Experts of a small language model.
Experts: 64 experts in each of 8 layers, 160 SwiGLU neurons an expert, 1 pick a token.
Below are experts of layer 4 (counted from 0) of a mixture-of-experts language model. Rows are named router (the router's row for the expert), gate (a neuron's input weights, with its number), up (a neuron's input weights, with its number) and show model dimensions 0-127. Each number is 128 + 24 x the weight over its row's rms, rounded and kept within 0 to 255. Numbers have three digits each.
After each expert's rows: a language model's description of what the expert responds to. This comes from a sample of Wikipedia text that the model never trained on.

# expert 62
router:109097138117169157092128119168126169132119133149153099086164125121103163133102159116108141114143175138052091132136123125142135099110145138179155157119126118121089114158136120143127124140130152126151098112186127154127149154116116124133122127057110136143100113108125161096102110105138114164153148150110118112144149136142136119122085156126146173157152122162093145105105118131176114132119
gate0:120122153107158081098140139138127117120111122105124104082105134116144095104122129097104112151166149133136114159118086071117066160089108152115160101146135091156119151156109155112098096113118138096145094096116077075152083138104148120156089108128100134129139085126120119116126112135130127097147137107160121176116159148147087148131120158157137148138118145146130136102110095142152124141127
up0:114096115118141128124120136128117081136152128104193136119081128152140148138104107122134123136140162152142139127131101093164075180164121157122121105185132099157145130140133138078114090140121125119133148113103147136115136164116200134131113090097090127112099121141119126114119137112121129177117171112181117138113185143114122119127105142151130113133118175086125107088125099131144132148117
It responds to: Technical nouns, table headers. Technical nouns such as engine, system, camera, method, receptor, and the word by in Directed by column headers of episode tables.

# expert 16
router:105151095119171141105129135136166191153106145133135117096151110126104132134127154126101132121169189104113149115163136118112100137122098175137118123154127110107131141167088128132154128105123151097119071084169141115097121138110127137140108124081112116126109128105115149098152136092143134150136095154136097150108168134162133160113115132181170170094144129147107146124135109168161106139126
gate0:133141166155128171155150124125133101153139139129141125146180170129130116113093106112121132119126131123124133094134121134126093156101113111115108124127133138125116083144098152134137098117072121138100149137168075200136135124108128119073141111117071108159126132121165112127110148098091088152131130094112154163148106134171104134117101118118120116098143118102108154075112115172125092114164
up0:130095110109165126126133148101112177137176140144130127108155118176163125140129125132172097152172119153119126108103140107090143128097141144132146142120096157131125144148129170140142107149124147115188112118133109095099100157112110186112136137136136095082138134150164091150086095127123139116119082114146145154119103141127189102156157079161137146130144117131124109107087115127099135121112
It responds to: Mid-word name fragments. Syllables in the middle of foreign proper names and places after openings like Gu, Bra, Si: Gu-ara-ldi, Bou-le-vard, Pal-est-inians.

# expert 51
router:096080130138174154102125140119136150160126127124134119072136122091105150142133178120091159130158116122063125145113151108135128146158122145128151182111124126159126116113119117166143136098102137156125115122173115140103154177109125111152102110112121100124118116125097129093129138138085123127152140154087132151151134107137115147158107155154155169122171126155094154127134092143204129133110
gate1:139132109137179111184159127101131153114152130133136114133094112074147124146120162133077109154164123114128099127161116110152143142094127159121121144119152111163147099168120110146112125132119132114155116165095186140130130121090137126186122143130149138126120120086146087083109134133106106147116164090100119144144137114128157144090088102152147141110138094116128107149168173079145131151137
up1:148138058104135105117139127146088110137118139119089154139111133153094109064155085135148147154045130102085105109119154139127132127176138098148127125132144102100114121083121123127140116150080132129122150109157095131115110124095106161160091135137121129154148172110119136112158169143173140142151111109135141149132103129124133133131130119129120096090104123118179109158096123128154125107121
It responds to: Nouns after articles. Word right after a or an, usually an adjective or noun, as in a small village, a one-room, a voyage.

# expert 40
router:095127112112180136132139138105158158122135162122115096088133136108118128145150212121111144156144160122056152139128130132155126076154110129183133178129133117106122116140150149139172158139089153124108100098166113154132111148107151122128141153079122101124110137132145153119138144102115118136138131135139144120115167116138129130116117138141175131114172133179128130099160125152174119162119
gate1:133131152110135128119158146106124132157139136098123111152127127138169100125146139124144171148148156099117163122133145120149141119152128151100049120150103109143148137093176087131103096141109159133148090161136160169149136117163125105131116156119114128101131153141124152152116136127176144168177113144136146122055108119152103157140135069111135137096144089102118140089122111119168134140142
up1:117124123110127188135116086133142132170160128124106101145131100146173134109104117161099106102103144064137137131150079093135120087131096130127092126123126137137113115095185123114134142135159124135183077138130147166134100134120126150111143133138154134117128141125166083097133134157149117157141145115136138113117114147146140180137084089149146143164104167117132127088123130099084122126091
It responds to: Determiners after boundaries. The, its, his, their and this opening a noun phrase, often at sentence start or after which, and, or that.

# expert 3
router:075080117128174115126165134131150146147121126150134088087132106105131135147106161122118130148158161115115147115112173127133118121125136143181104173135121120106119117134125140171120116127116137184129072114182105161107142152103118133134133129095132085147087128107125149139118126124137134159132121172125124131141140113141136158114105138137171138112161120179107136047142118140118120130069
gate0:123106091096138096093140117132202130113120125157156123160148127104136149129119135201139128133147133102135154147102143113137134158137157152095125112112118120133105103110134092092142154143102136095123105138100136117151119111097113134086148141126100107120112100123142092115134148125086113107145153134111117104143115121132122163123108138127109113115133095167127162174165191176125054101136
up0:112094115074140066119150132136162132157161127166139100143155146069155102128133113143160167146112135104130150127089129152115114144146170141098145145121131108149110119104106136121148176140096102129149108085122101108145142120149142130112141128116113112092107164124120090133118148115134072133159131130093115068147144126151145112117104141154149125109095114158111112134188138167113120094102
It responds to: Text opening brackets. First token just inside an opening bracket or after an equals sign, often digits of years, as in (born, (184, ===.

# expert 17
router:089141122075145149093130150174120166117150113153140118102154129099129147135107173100113139131145191141060117110122134115122114088103139147184125169113133106136145107150135132177145104128080119165133097116157119141106122170103138117120131103048116106142129132104117137109125123133156123171128132145095098132133153130135132132136128136130153163144136141164086125130147154120133090140122
gate1:098092144135127171105118149160093109125150127128133142129141125120176148113130107115116154116123137121115125150138100116161100136132128150141126139139125168184120120133148109158145083115146135090091134074139101132127151077129127184136145115101119126124130138113182151139171129140104144170150072098138130119143120124163092116082119117126136182131091109134124123077131125178127186116132
up1:153122104088116126149151092110134139147107108112133120153068154136108136134125098159118143139113073136116129112095188135138175090149101122102175116149101147127124090149087150106138140134145113106116133129124149122150119135085122126097140161136096127097099105142127091123123139125086154154098126131123143117201155179104131140108134140135089125128151099158119109099120145121120076089144
It responds to: Table and header separators. Pipe, semicolon and equals separators in tables and headings, plus column-header words like Player, Opponent, Votes, GF, UTC.

# expert 60
router:120108120142148127151129140136155165139147167108133108088123120118128149137109163088138153144141134116094120107151142142163111094112126151167155161126130124131095112162155097160192150116093131136135069131182115152117151121124138087130129133112106124152113102114134116093155153120145158126148099174108124137092122144154158155138078150152156173097115113165089097106119098132154093152128
gate0:127103097147134118115115139100114146076169139135148116096120111097153133129165133122147087139171154103123120178128094128120127123127118143155114118112102101092075141133117115132133122081117098126126158149149106133160137095067133148085160120089124120125151123120124123111152157119119138145149163135076136138113140120104183081162108118179162137141175111104107091140108140099121123107155
up0:132135148138121175081145144134103126146077148137092145105151112124118089181102119157151129079125126095126154084146149191103133144156077149137093116140148086143168153134097094153132161187109142116101129148111108116096153119147132168122128147149167120101145124143141119115125129095130146128104129139124161165115132095129106125145128163112120155111158106137115111144137126100096127170120
It responds to: Occupation nouns, suffixes. Occupation nouns and agent suffixes in bios, such as guitar-ist, vocal-ist, politician, writer, actor, plus instrument names like viol-in.

# expert 8
router:105091100112174121124121097092149154159135118144166132065145127142105123128120158115137163150124193122125114148131181128157147128102140145169139149093126120117094121143135144139114135082125114120149063131188136139090156157108096096105162121082102116135106121146136159116128101123123131130139098145132087117096134149145143159114132126152148143093154124157082132120133096151138140153125
gate1:139083088101173108128116164136160108132105097141126095106130119136130170127130120070187113132105081121100095115114101130150121073118115170123139138150110123107096133107160141129145152114129111141156149142131117176145118148124103118148090092119137135132165151128112082121150171129142159124172149103092140098117130164141093156091137130165148131158110109161134133112162144119129148109148
up1:115132163159133137128151161133074165110134112099148114069108129106141143170118146167144127112128163150124162162141152131116147169106132135132177109121110137180161139148100145103135094117189117151136135134125168125154084119141178115096131136150132144062128121118148150104129107143066124074137114144115099137141143092111141151121139141118113126129149104126126147146116123134107097140154
It responds to: Reflexive and object pronouns. Object and reflexive pronouns after a verb or preposition, such as him, himself, itself, it, plus God and Jesus.

# expert 54
router:113099102109151167096129131147166147120101155156158129108135116130134140135103184145107159136138153130102128118101122122138137138136157138161125214127122132119097105140120171111167122126134113144112113095196116136121140171087123141114138111104157106128092140091098144115120115088124115154160139137111128141134150162116137143131097158154164191118165114167098118106111124162125099130107
gate1:152100089152145072136111147103127120104103098152122190110136139129128129176102134141153120135141084160154109137127188164130124139133130146141067106135151130161100138138089146111145158117151130162132137110122145155144169114138120121174155150139106072174115140128103133089143141133140113111139135109152136184163107148089142151109174146115147118118119123143090124138136134144157128156110
up1:145130140094119150158176142119105120126143168136104119071105115135133154135167103135179107126095122112092111130087117105151132104103093134156140147143135112151114137140121165162130166083100172108132100120121126166084129142144130139084160119127102115151115143125184104098163107105124140098169105114077155091139112149112124078115116139148149093145102103130121136137125146100115112150125
It responds to: Indefinite articles, determiners. The articles a and an, and determiners like each, every, per, next, before a noun phrase, as in posted a cumulative.

# expert 1
router:071117121080153179097131130153174174148117120128160111101162134131133144143131160122093129136129178122099128114141127121148148127127147153149150190115131083144107073130126167166152136130103146138134075106157158141132138125095099113098119153063119116165132136132105131128108129132119152126165109133110125116133132149121142128127090137163146146141133123198092150123125156127145114140125
gate1:109182124126152105149127159130159142156142103133134123096153083137089117132149150132143143148122134091110140138116146177098107140126150111142143111069109073119119103122160134146148166094161083150104095132134135124121129134132101119124077154088140124162146140145142127121113129127125081109153078181119104102118124109181154105142124105125145133141140128136093075150116146108121074124119
up1:132130147145133108159096110105124138097084163132161145090131120123122135136120128130132126105122118109158099092142107149131102125126093143152119144147124151130125153098101119118131116089097127099122182136115112133148117123120130110120137075142062150164118084097120141112120165111193110103084135106141137146133103106105141078128143147162115161080079100086089118105129126145149179126130
It responds to: Infobox field labels. Field names at the start of infobox or list lines, before a colon, such as Coordinates, Website, Species, Played for, Producer.

# expert 45
router:055119105132159133116127103115152142140105128142132095117135115132122100119128141098119136180140169113116138130108135131131106113107110144168120165126129109111089076124140147145125150137110134195121082143193111188122157150126115108109152126088146090110109117117106163106119139098114110135127146154127105135147162156152143152123097136141144170098163088182107149117154109143141133142123
gate0:132149149153134136125143130128113131137099083128144085120149135142138124148157144100118130122169135127131149112104113154153091157166113147099112101138079092150154114156132131107198150119126124149097107112144152187156090090129101132152106138117123109149182162175129080134109103140132084134095122107148076153131120107157126078095085106132122101115145146114109131101139120106130116129111
up0:121102110099115099144157138175124117132139110061133127122146118146114119106123116070109153101106131134121089140156102156159132137121120122125138094108105125173122135093091111094123128119185141151141134127150137159139090128142112054179134171136177105127139128149132100116121103146105109134156089134160077147110118100127127145115145105131146110083154173105130147106117105140124124112105
It responds to: Hyphens and word pieces. Hyphens in markdown table separators and compounds, line breaks, and word-internal pieces like su-d-denly, Mid-wood, Third-per-son.

# expert 5
router:113130100119171137135132124102148167134120157125142128088141140121113138127125160126094147131150159106059116086116123145161101121162101120167149172132129112119115102160153112155142137110114164113148062109167134151145115190124101089107126163101098138131098145128124119130132105118138140167161132173110128123111144106156125146156114159140180168126148169147094118116124169137145125120132
gate0:119084170107156119079134137124136140168138119131156104132118139113146127096097116163183136104176149088138127135176138132119190086130140140109074128083148112124119143169141115156154137119160131119147100122123124149096129124114122148134129137118180140164106136127135128129160134111098116163131136112131124141144128146126121132091120146110065203160154115129131139147090141103167128125126
up0:161127179071123142121131103135140087160158136143165127147161137123132140134097141147152121106128111149146125125177151128135146109174124139106123123136153126132131139146122104175154135126144146097142054123116156125108157126140126109161142138121093201135137144159114100130155114136111107150127131121141155101112110149123095160116107157131145173156141107103114138124079123067134120066112
It responds to: Section-heading equals signs. Equals signs opening or closing wiki section headings such as ==Players== or ==Awards==, plus quantifiers like various, several, other, different.

# expert 23
router:093131106107156146088131153126160173131156135154120109091141110116110161148115167152118105123140156139080106148138104154126123108159110152162119173106123102123122114151116136133163092141126150140097093095175117156111103156127147151115144147069164102131112104106106137117112097101124106151115107167115131143163149122121122117113095145166182130107157164180129132114121142149173143155127
gate0:132135140101152137148134108120137136107095131115136155110133097057128118095132134108106127172132145146114145153120127154165101124139099151129110160104114145168157124089152100150114108097109135176138099151097120185127135114125127156114165135112097120095141137111132101124141098114102118105073142101092082167140142101124119106156161150109172167116106059146107106134111145114127136100120
up0:106084105146109120138135139135138126150141144152078124161137156169124134128111132098139124089129120093108154138139118110117153166103153154104167106141133128114129140141140167132126152143146129086117142086138152101103135111133129076154066131162155107169102142125082113132107159137139110159188160116167141100137132148160122172121091077120113128162129177112148138100148127167136123133127
It responds to: Determiners and mid-word pieces. Mostly the, its, their before a noun, "in" after resulted, and mid-word pieces of names or numbers like am-al-gamated, 1.000.

# expert 36
router:071108108108156136114133163150142181145139131150126120111151109096109159108140185102072138130135183125091120133130129108128129107100120164149130200121125091118128119158134116156125131113099092188129096103174097153106145129122120102131090136093137106120132116094110127117105114102134129141139147150080110121122171131116110159129104121136175140120143129145108098117160134137146113166124
gate1:099090135148131144101133137177140117171105138101148143125115101111207152137081091122130150114110091107099097121177135149145133121165099113137117126122125118144137120109147108131134117127169100119138122085137124124116108147141111169135117142094102120125112088124133132123140162135137107094188161133095124111121147119103143123062082144118114130122135141122151079141139182183125132119112
up1:164172109125139116097115133080080146125135140171135097098137141118063110169104143128131106097162142148163145154121140129106151130112129114130113111133105069147062114119159108135132140135137145087106137153135134101168122137117126100098155129150141146109097164191143133125129072135145149141109100171148132128121135118164140088167158140138133142162131120140106157122140117122135110148150
It responds to: Section heading words. Words in wiki section headings after == or line breaks, such as Early life, History, Reception, Soundtrack, Background.

# expert 37
router:114127118127201146104161139129141157158113144133118085071130125099087143134124149125121142140144172101081122147123151147133133117146131164174129164115132107126106110149143126153164145088102129152134092127171122177123129167113126120118138121070136105136105114126120133129116117091119115151148128151118130153141142142143135131134099138143170170109146126156061096141101123136192124141090
gate0:138125124129158146099136120119130126142092137136122139098107114161120102107113114121112123113134127116166149093145140137076093167088145129117057148100174119121124115149142141148099119085106145147130145134149121193143167155094094124124120140136151093153165126147161135088149102093128122119114106115148127169101174143129192106162118116140169111105101137099110118114115148158121145117093
up0:113125118127145133103147105145125122145113133133127110134099131161126126085103101143150150138101115123149165065106154132108110151133150113099092152117168135102150136153146135142067103099119094130115167117097150191140169165105104092101114106159158097121161129142170129102130132111119133089130092118155088146137157181096152112136115097137164123107107160084119099120133146145122142128112
It responds to: Name starts after prepositions. First pieces of names, often East Asian, right after of, to, or by: Ko, Hong, Yang, Had-rian, plus some gerunds.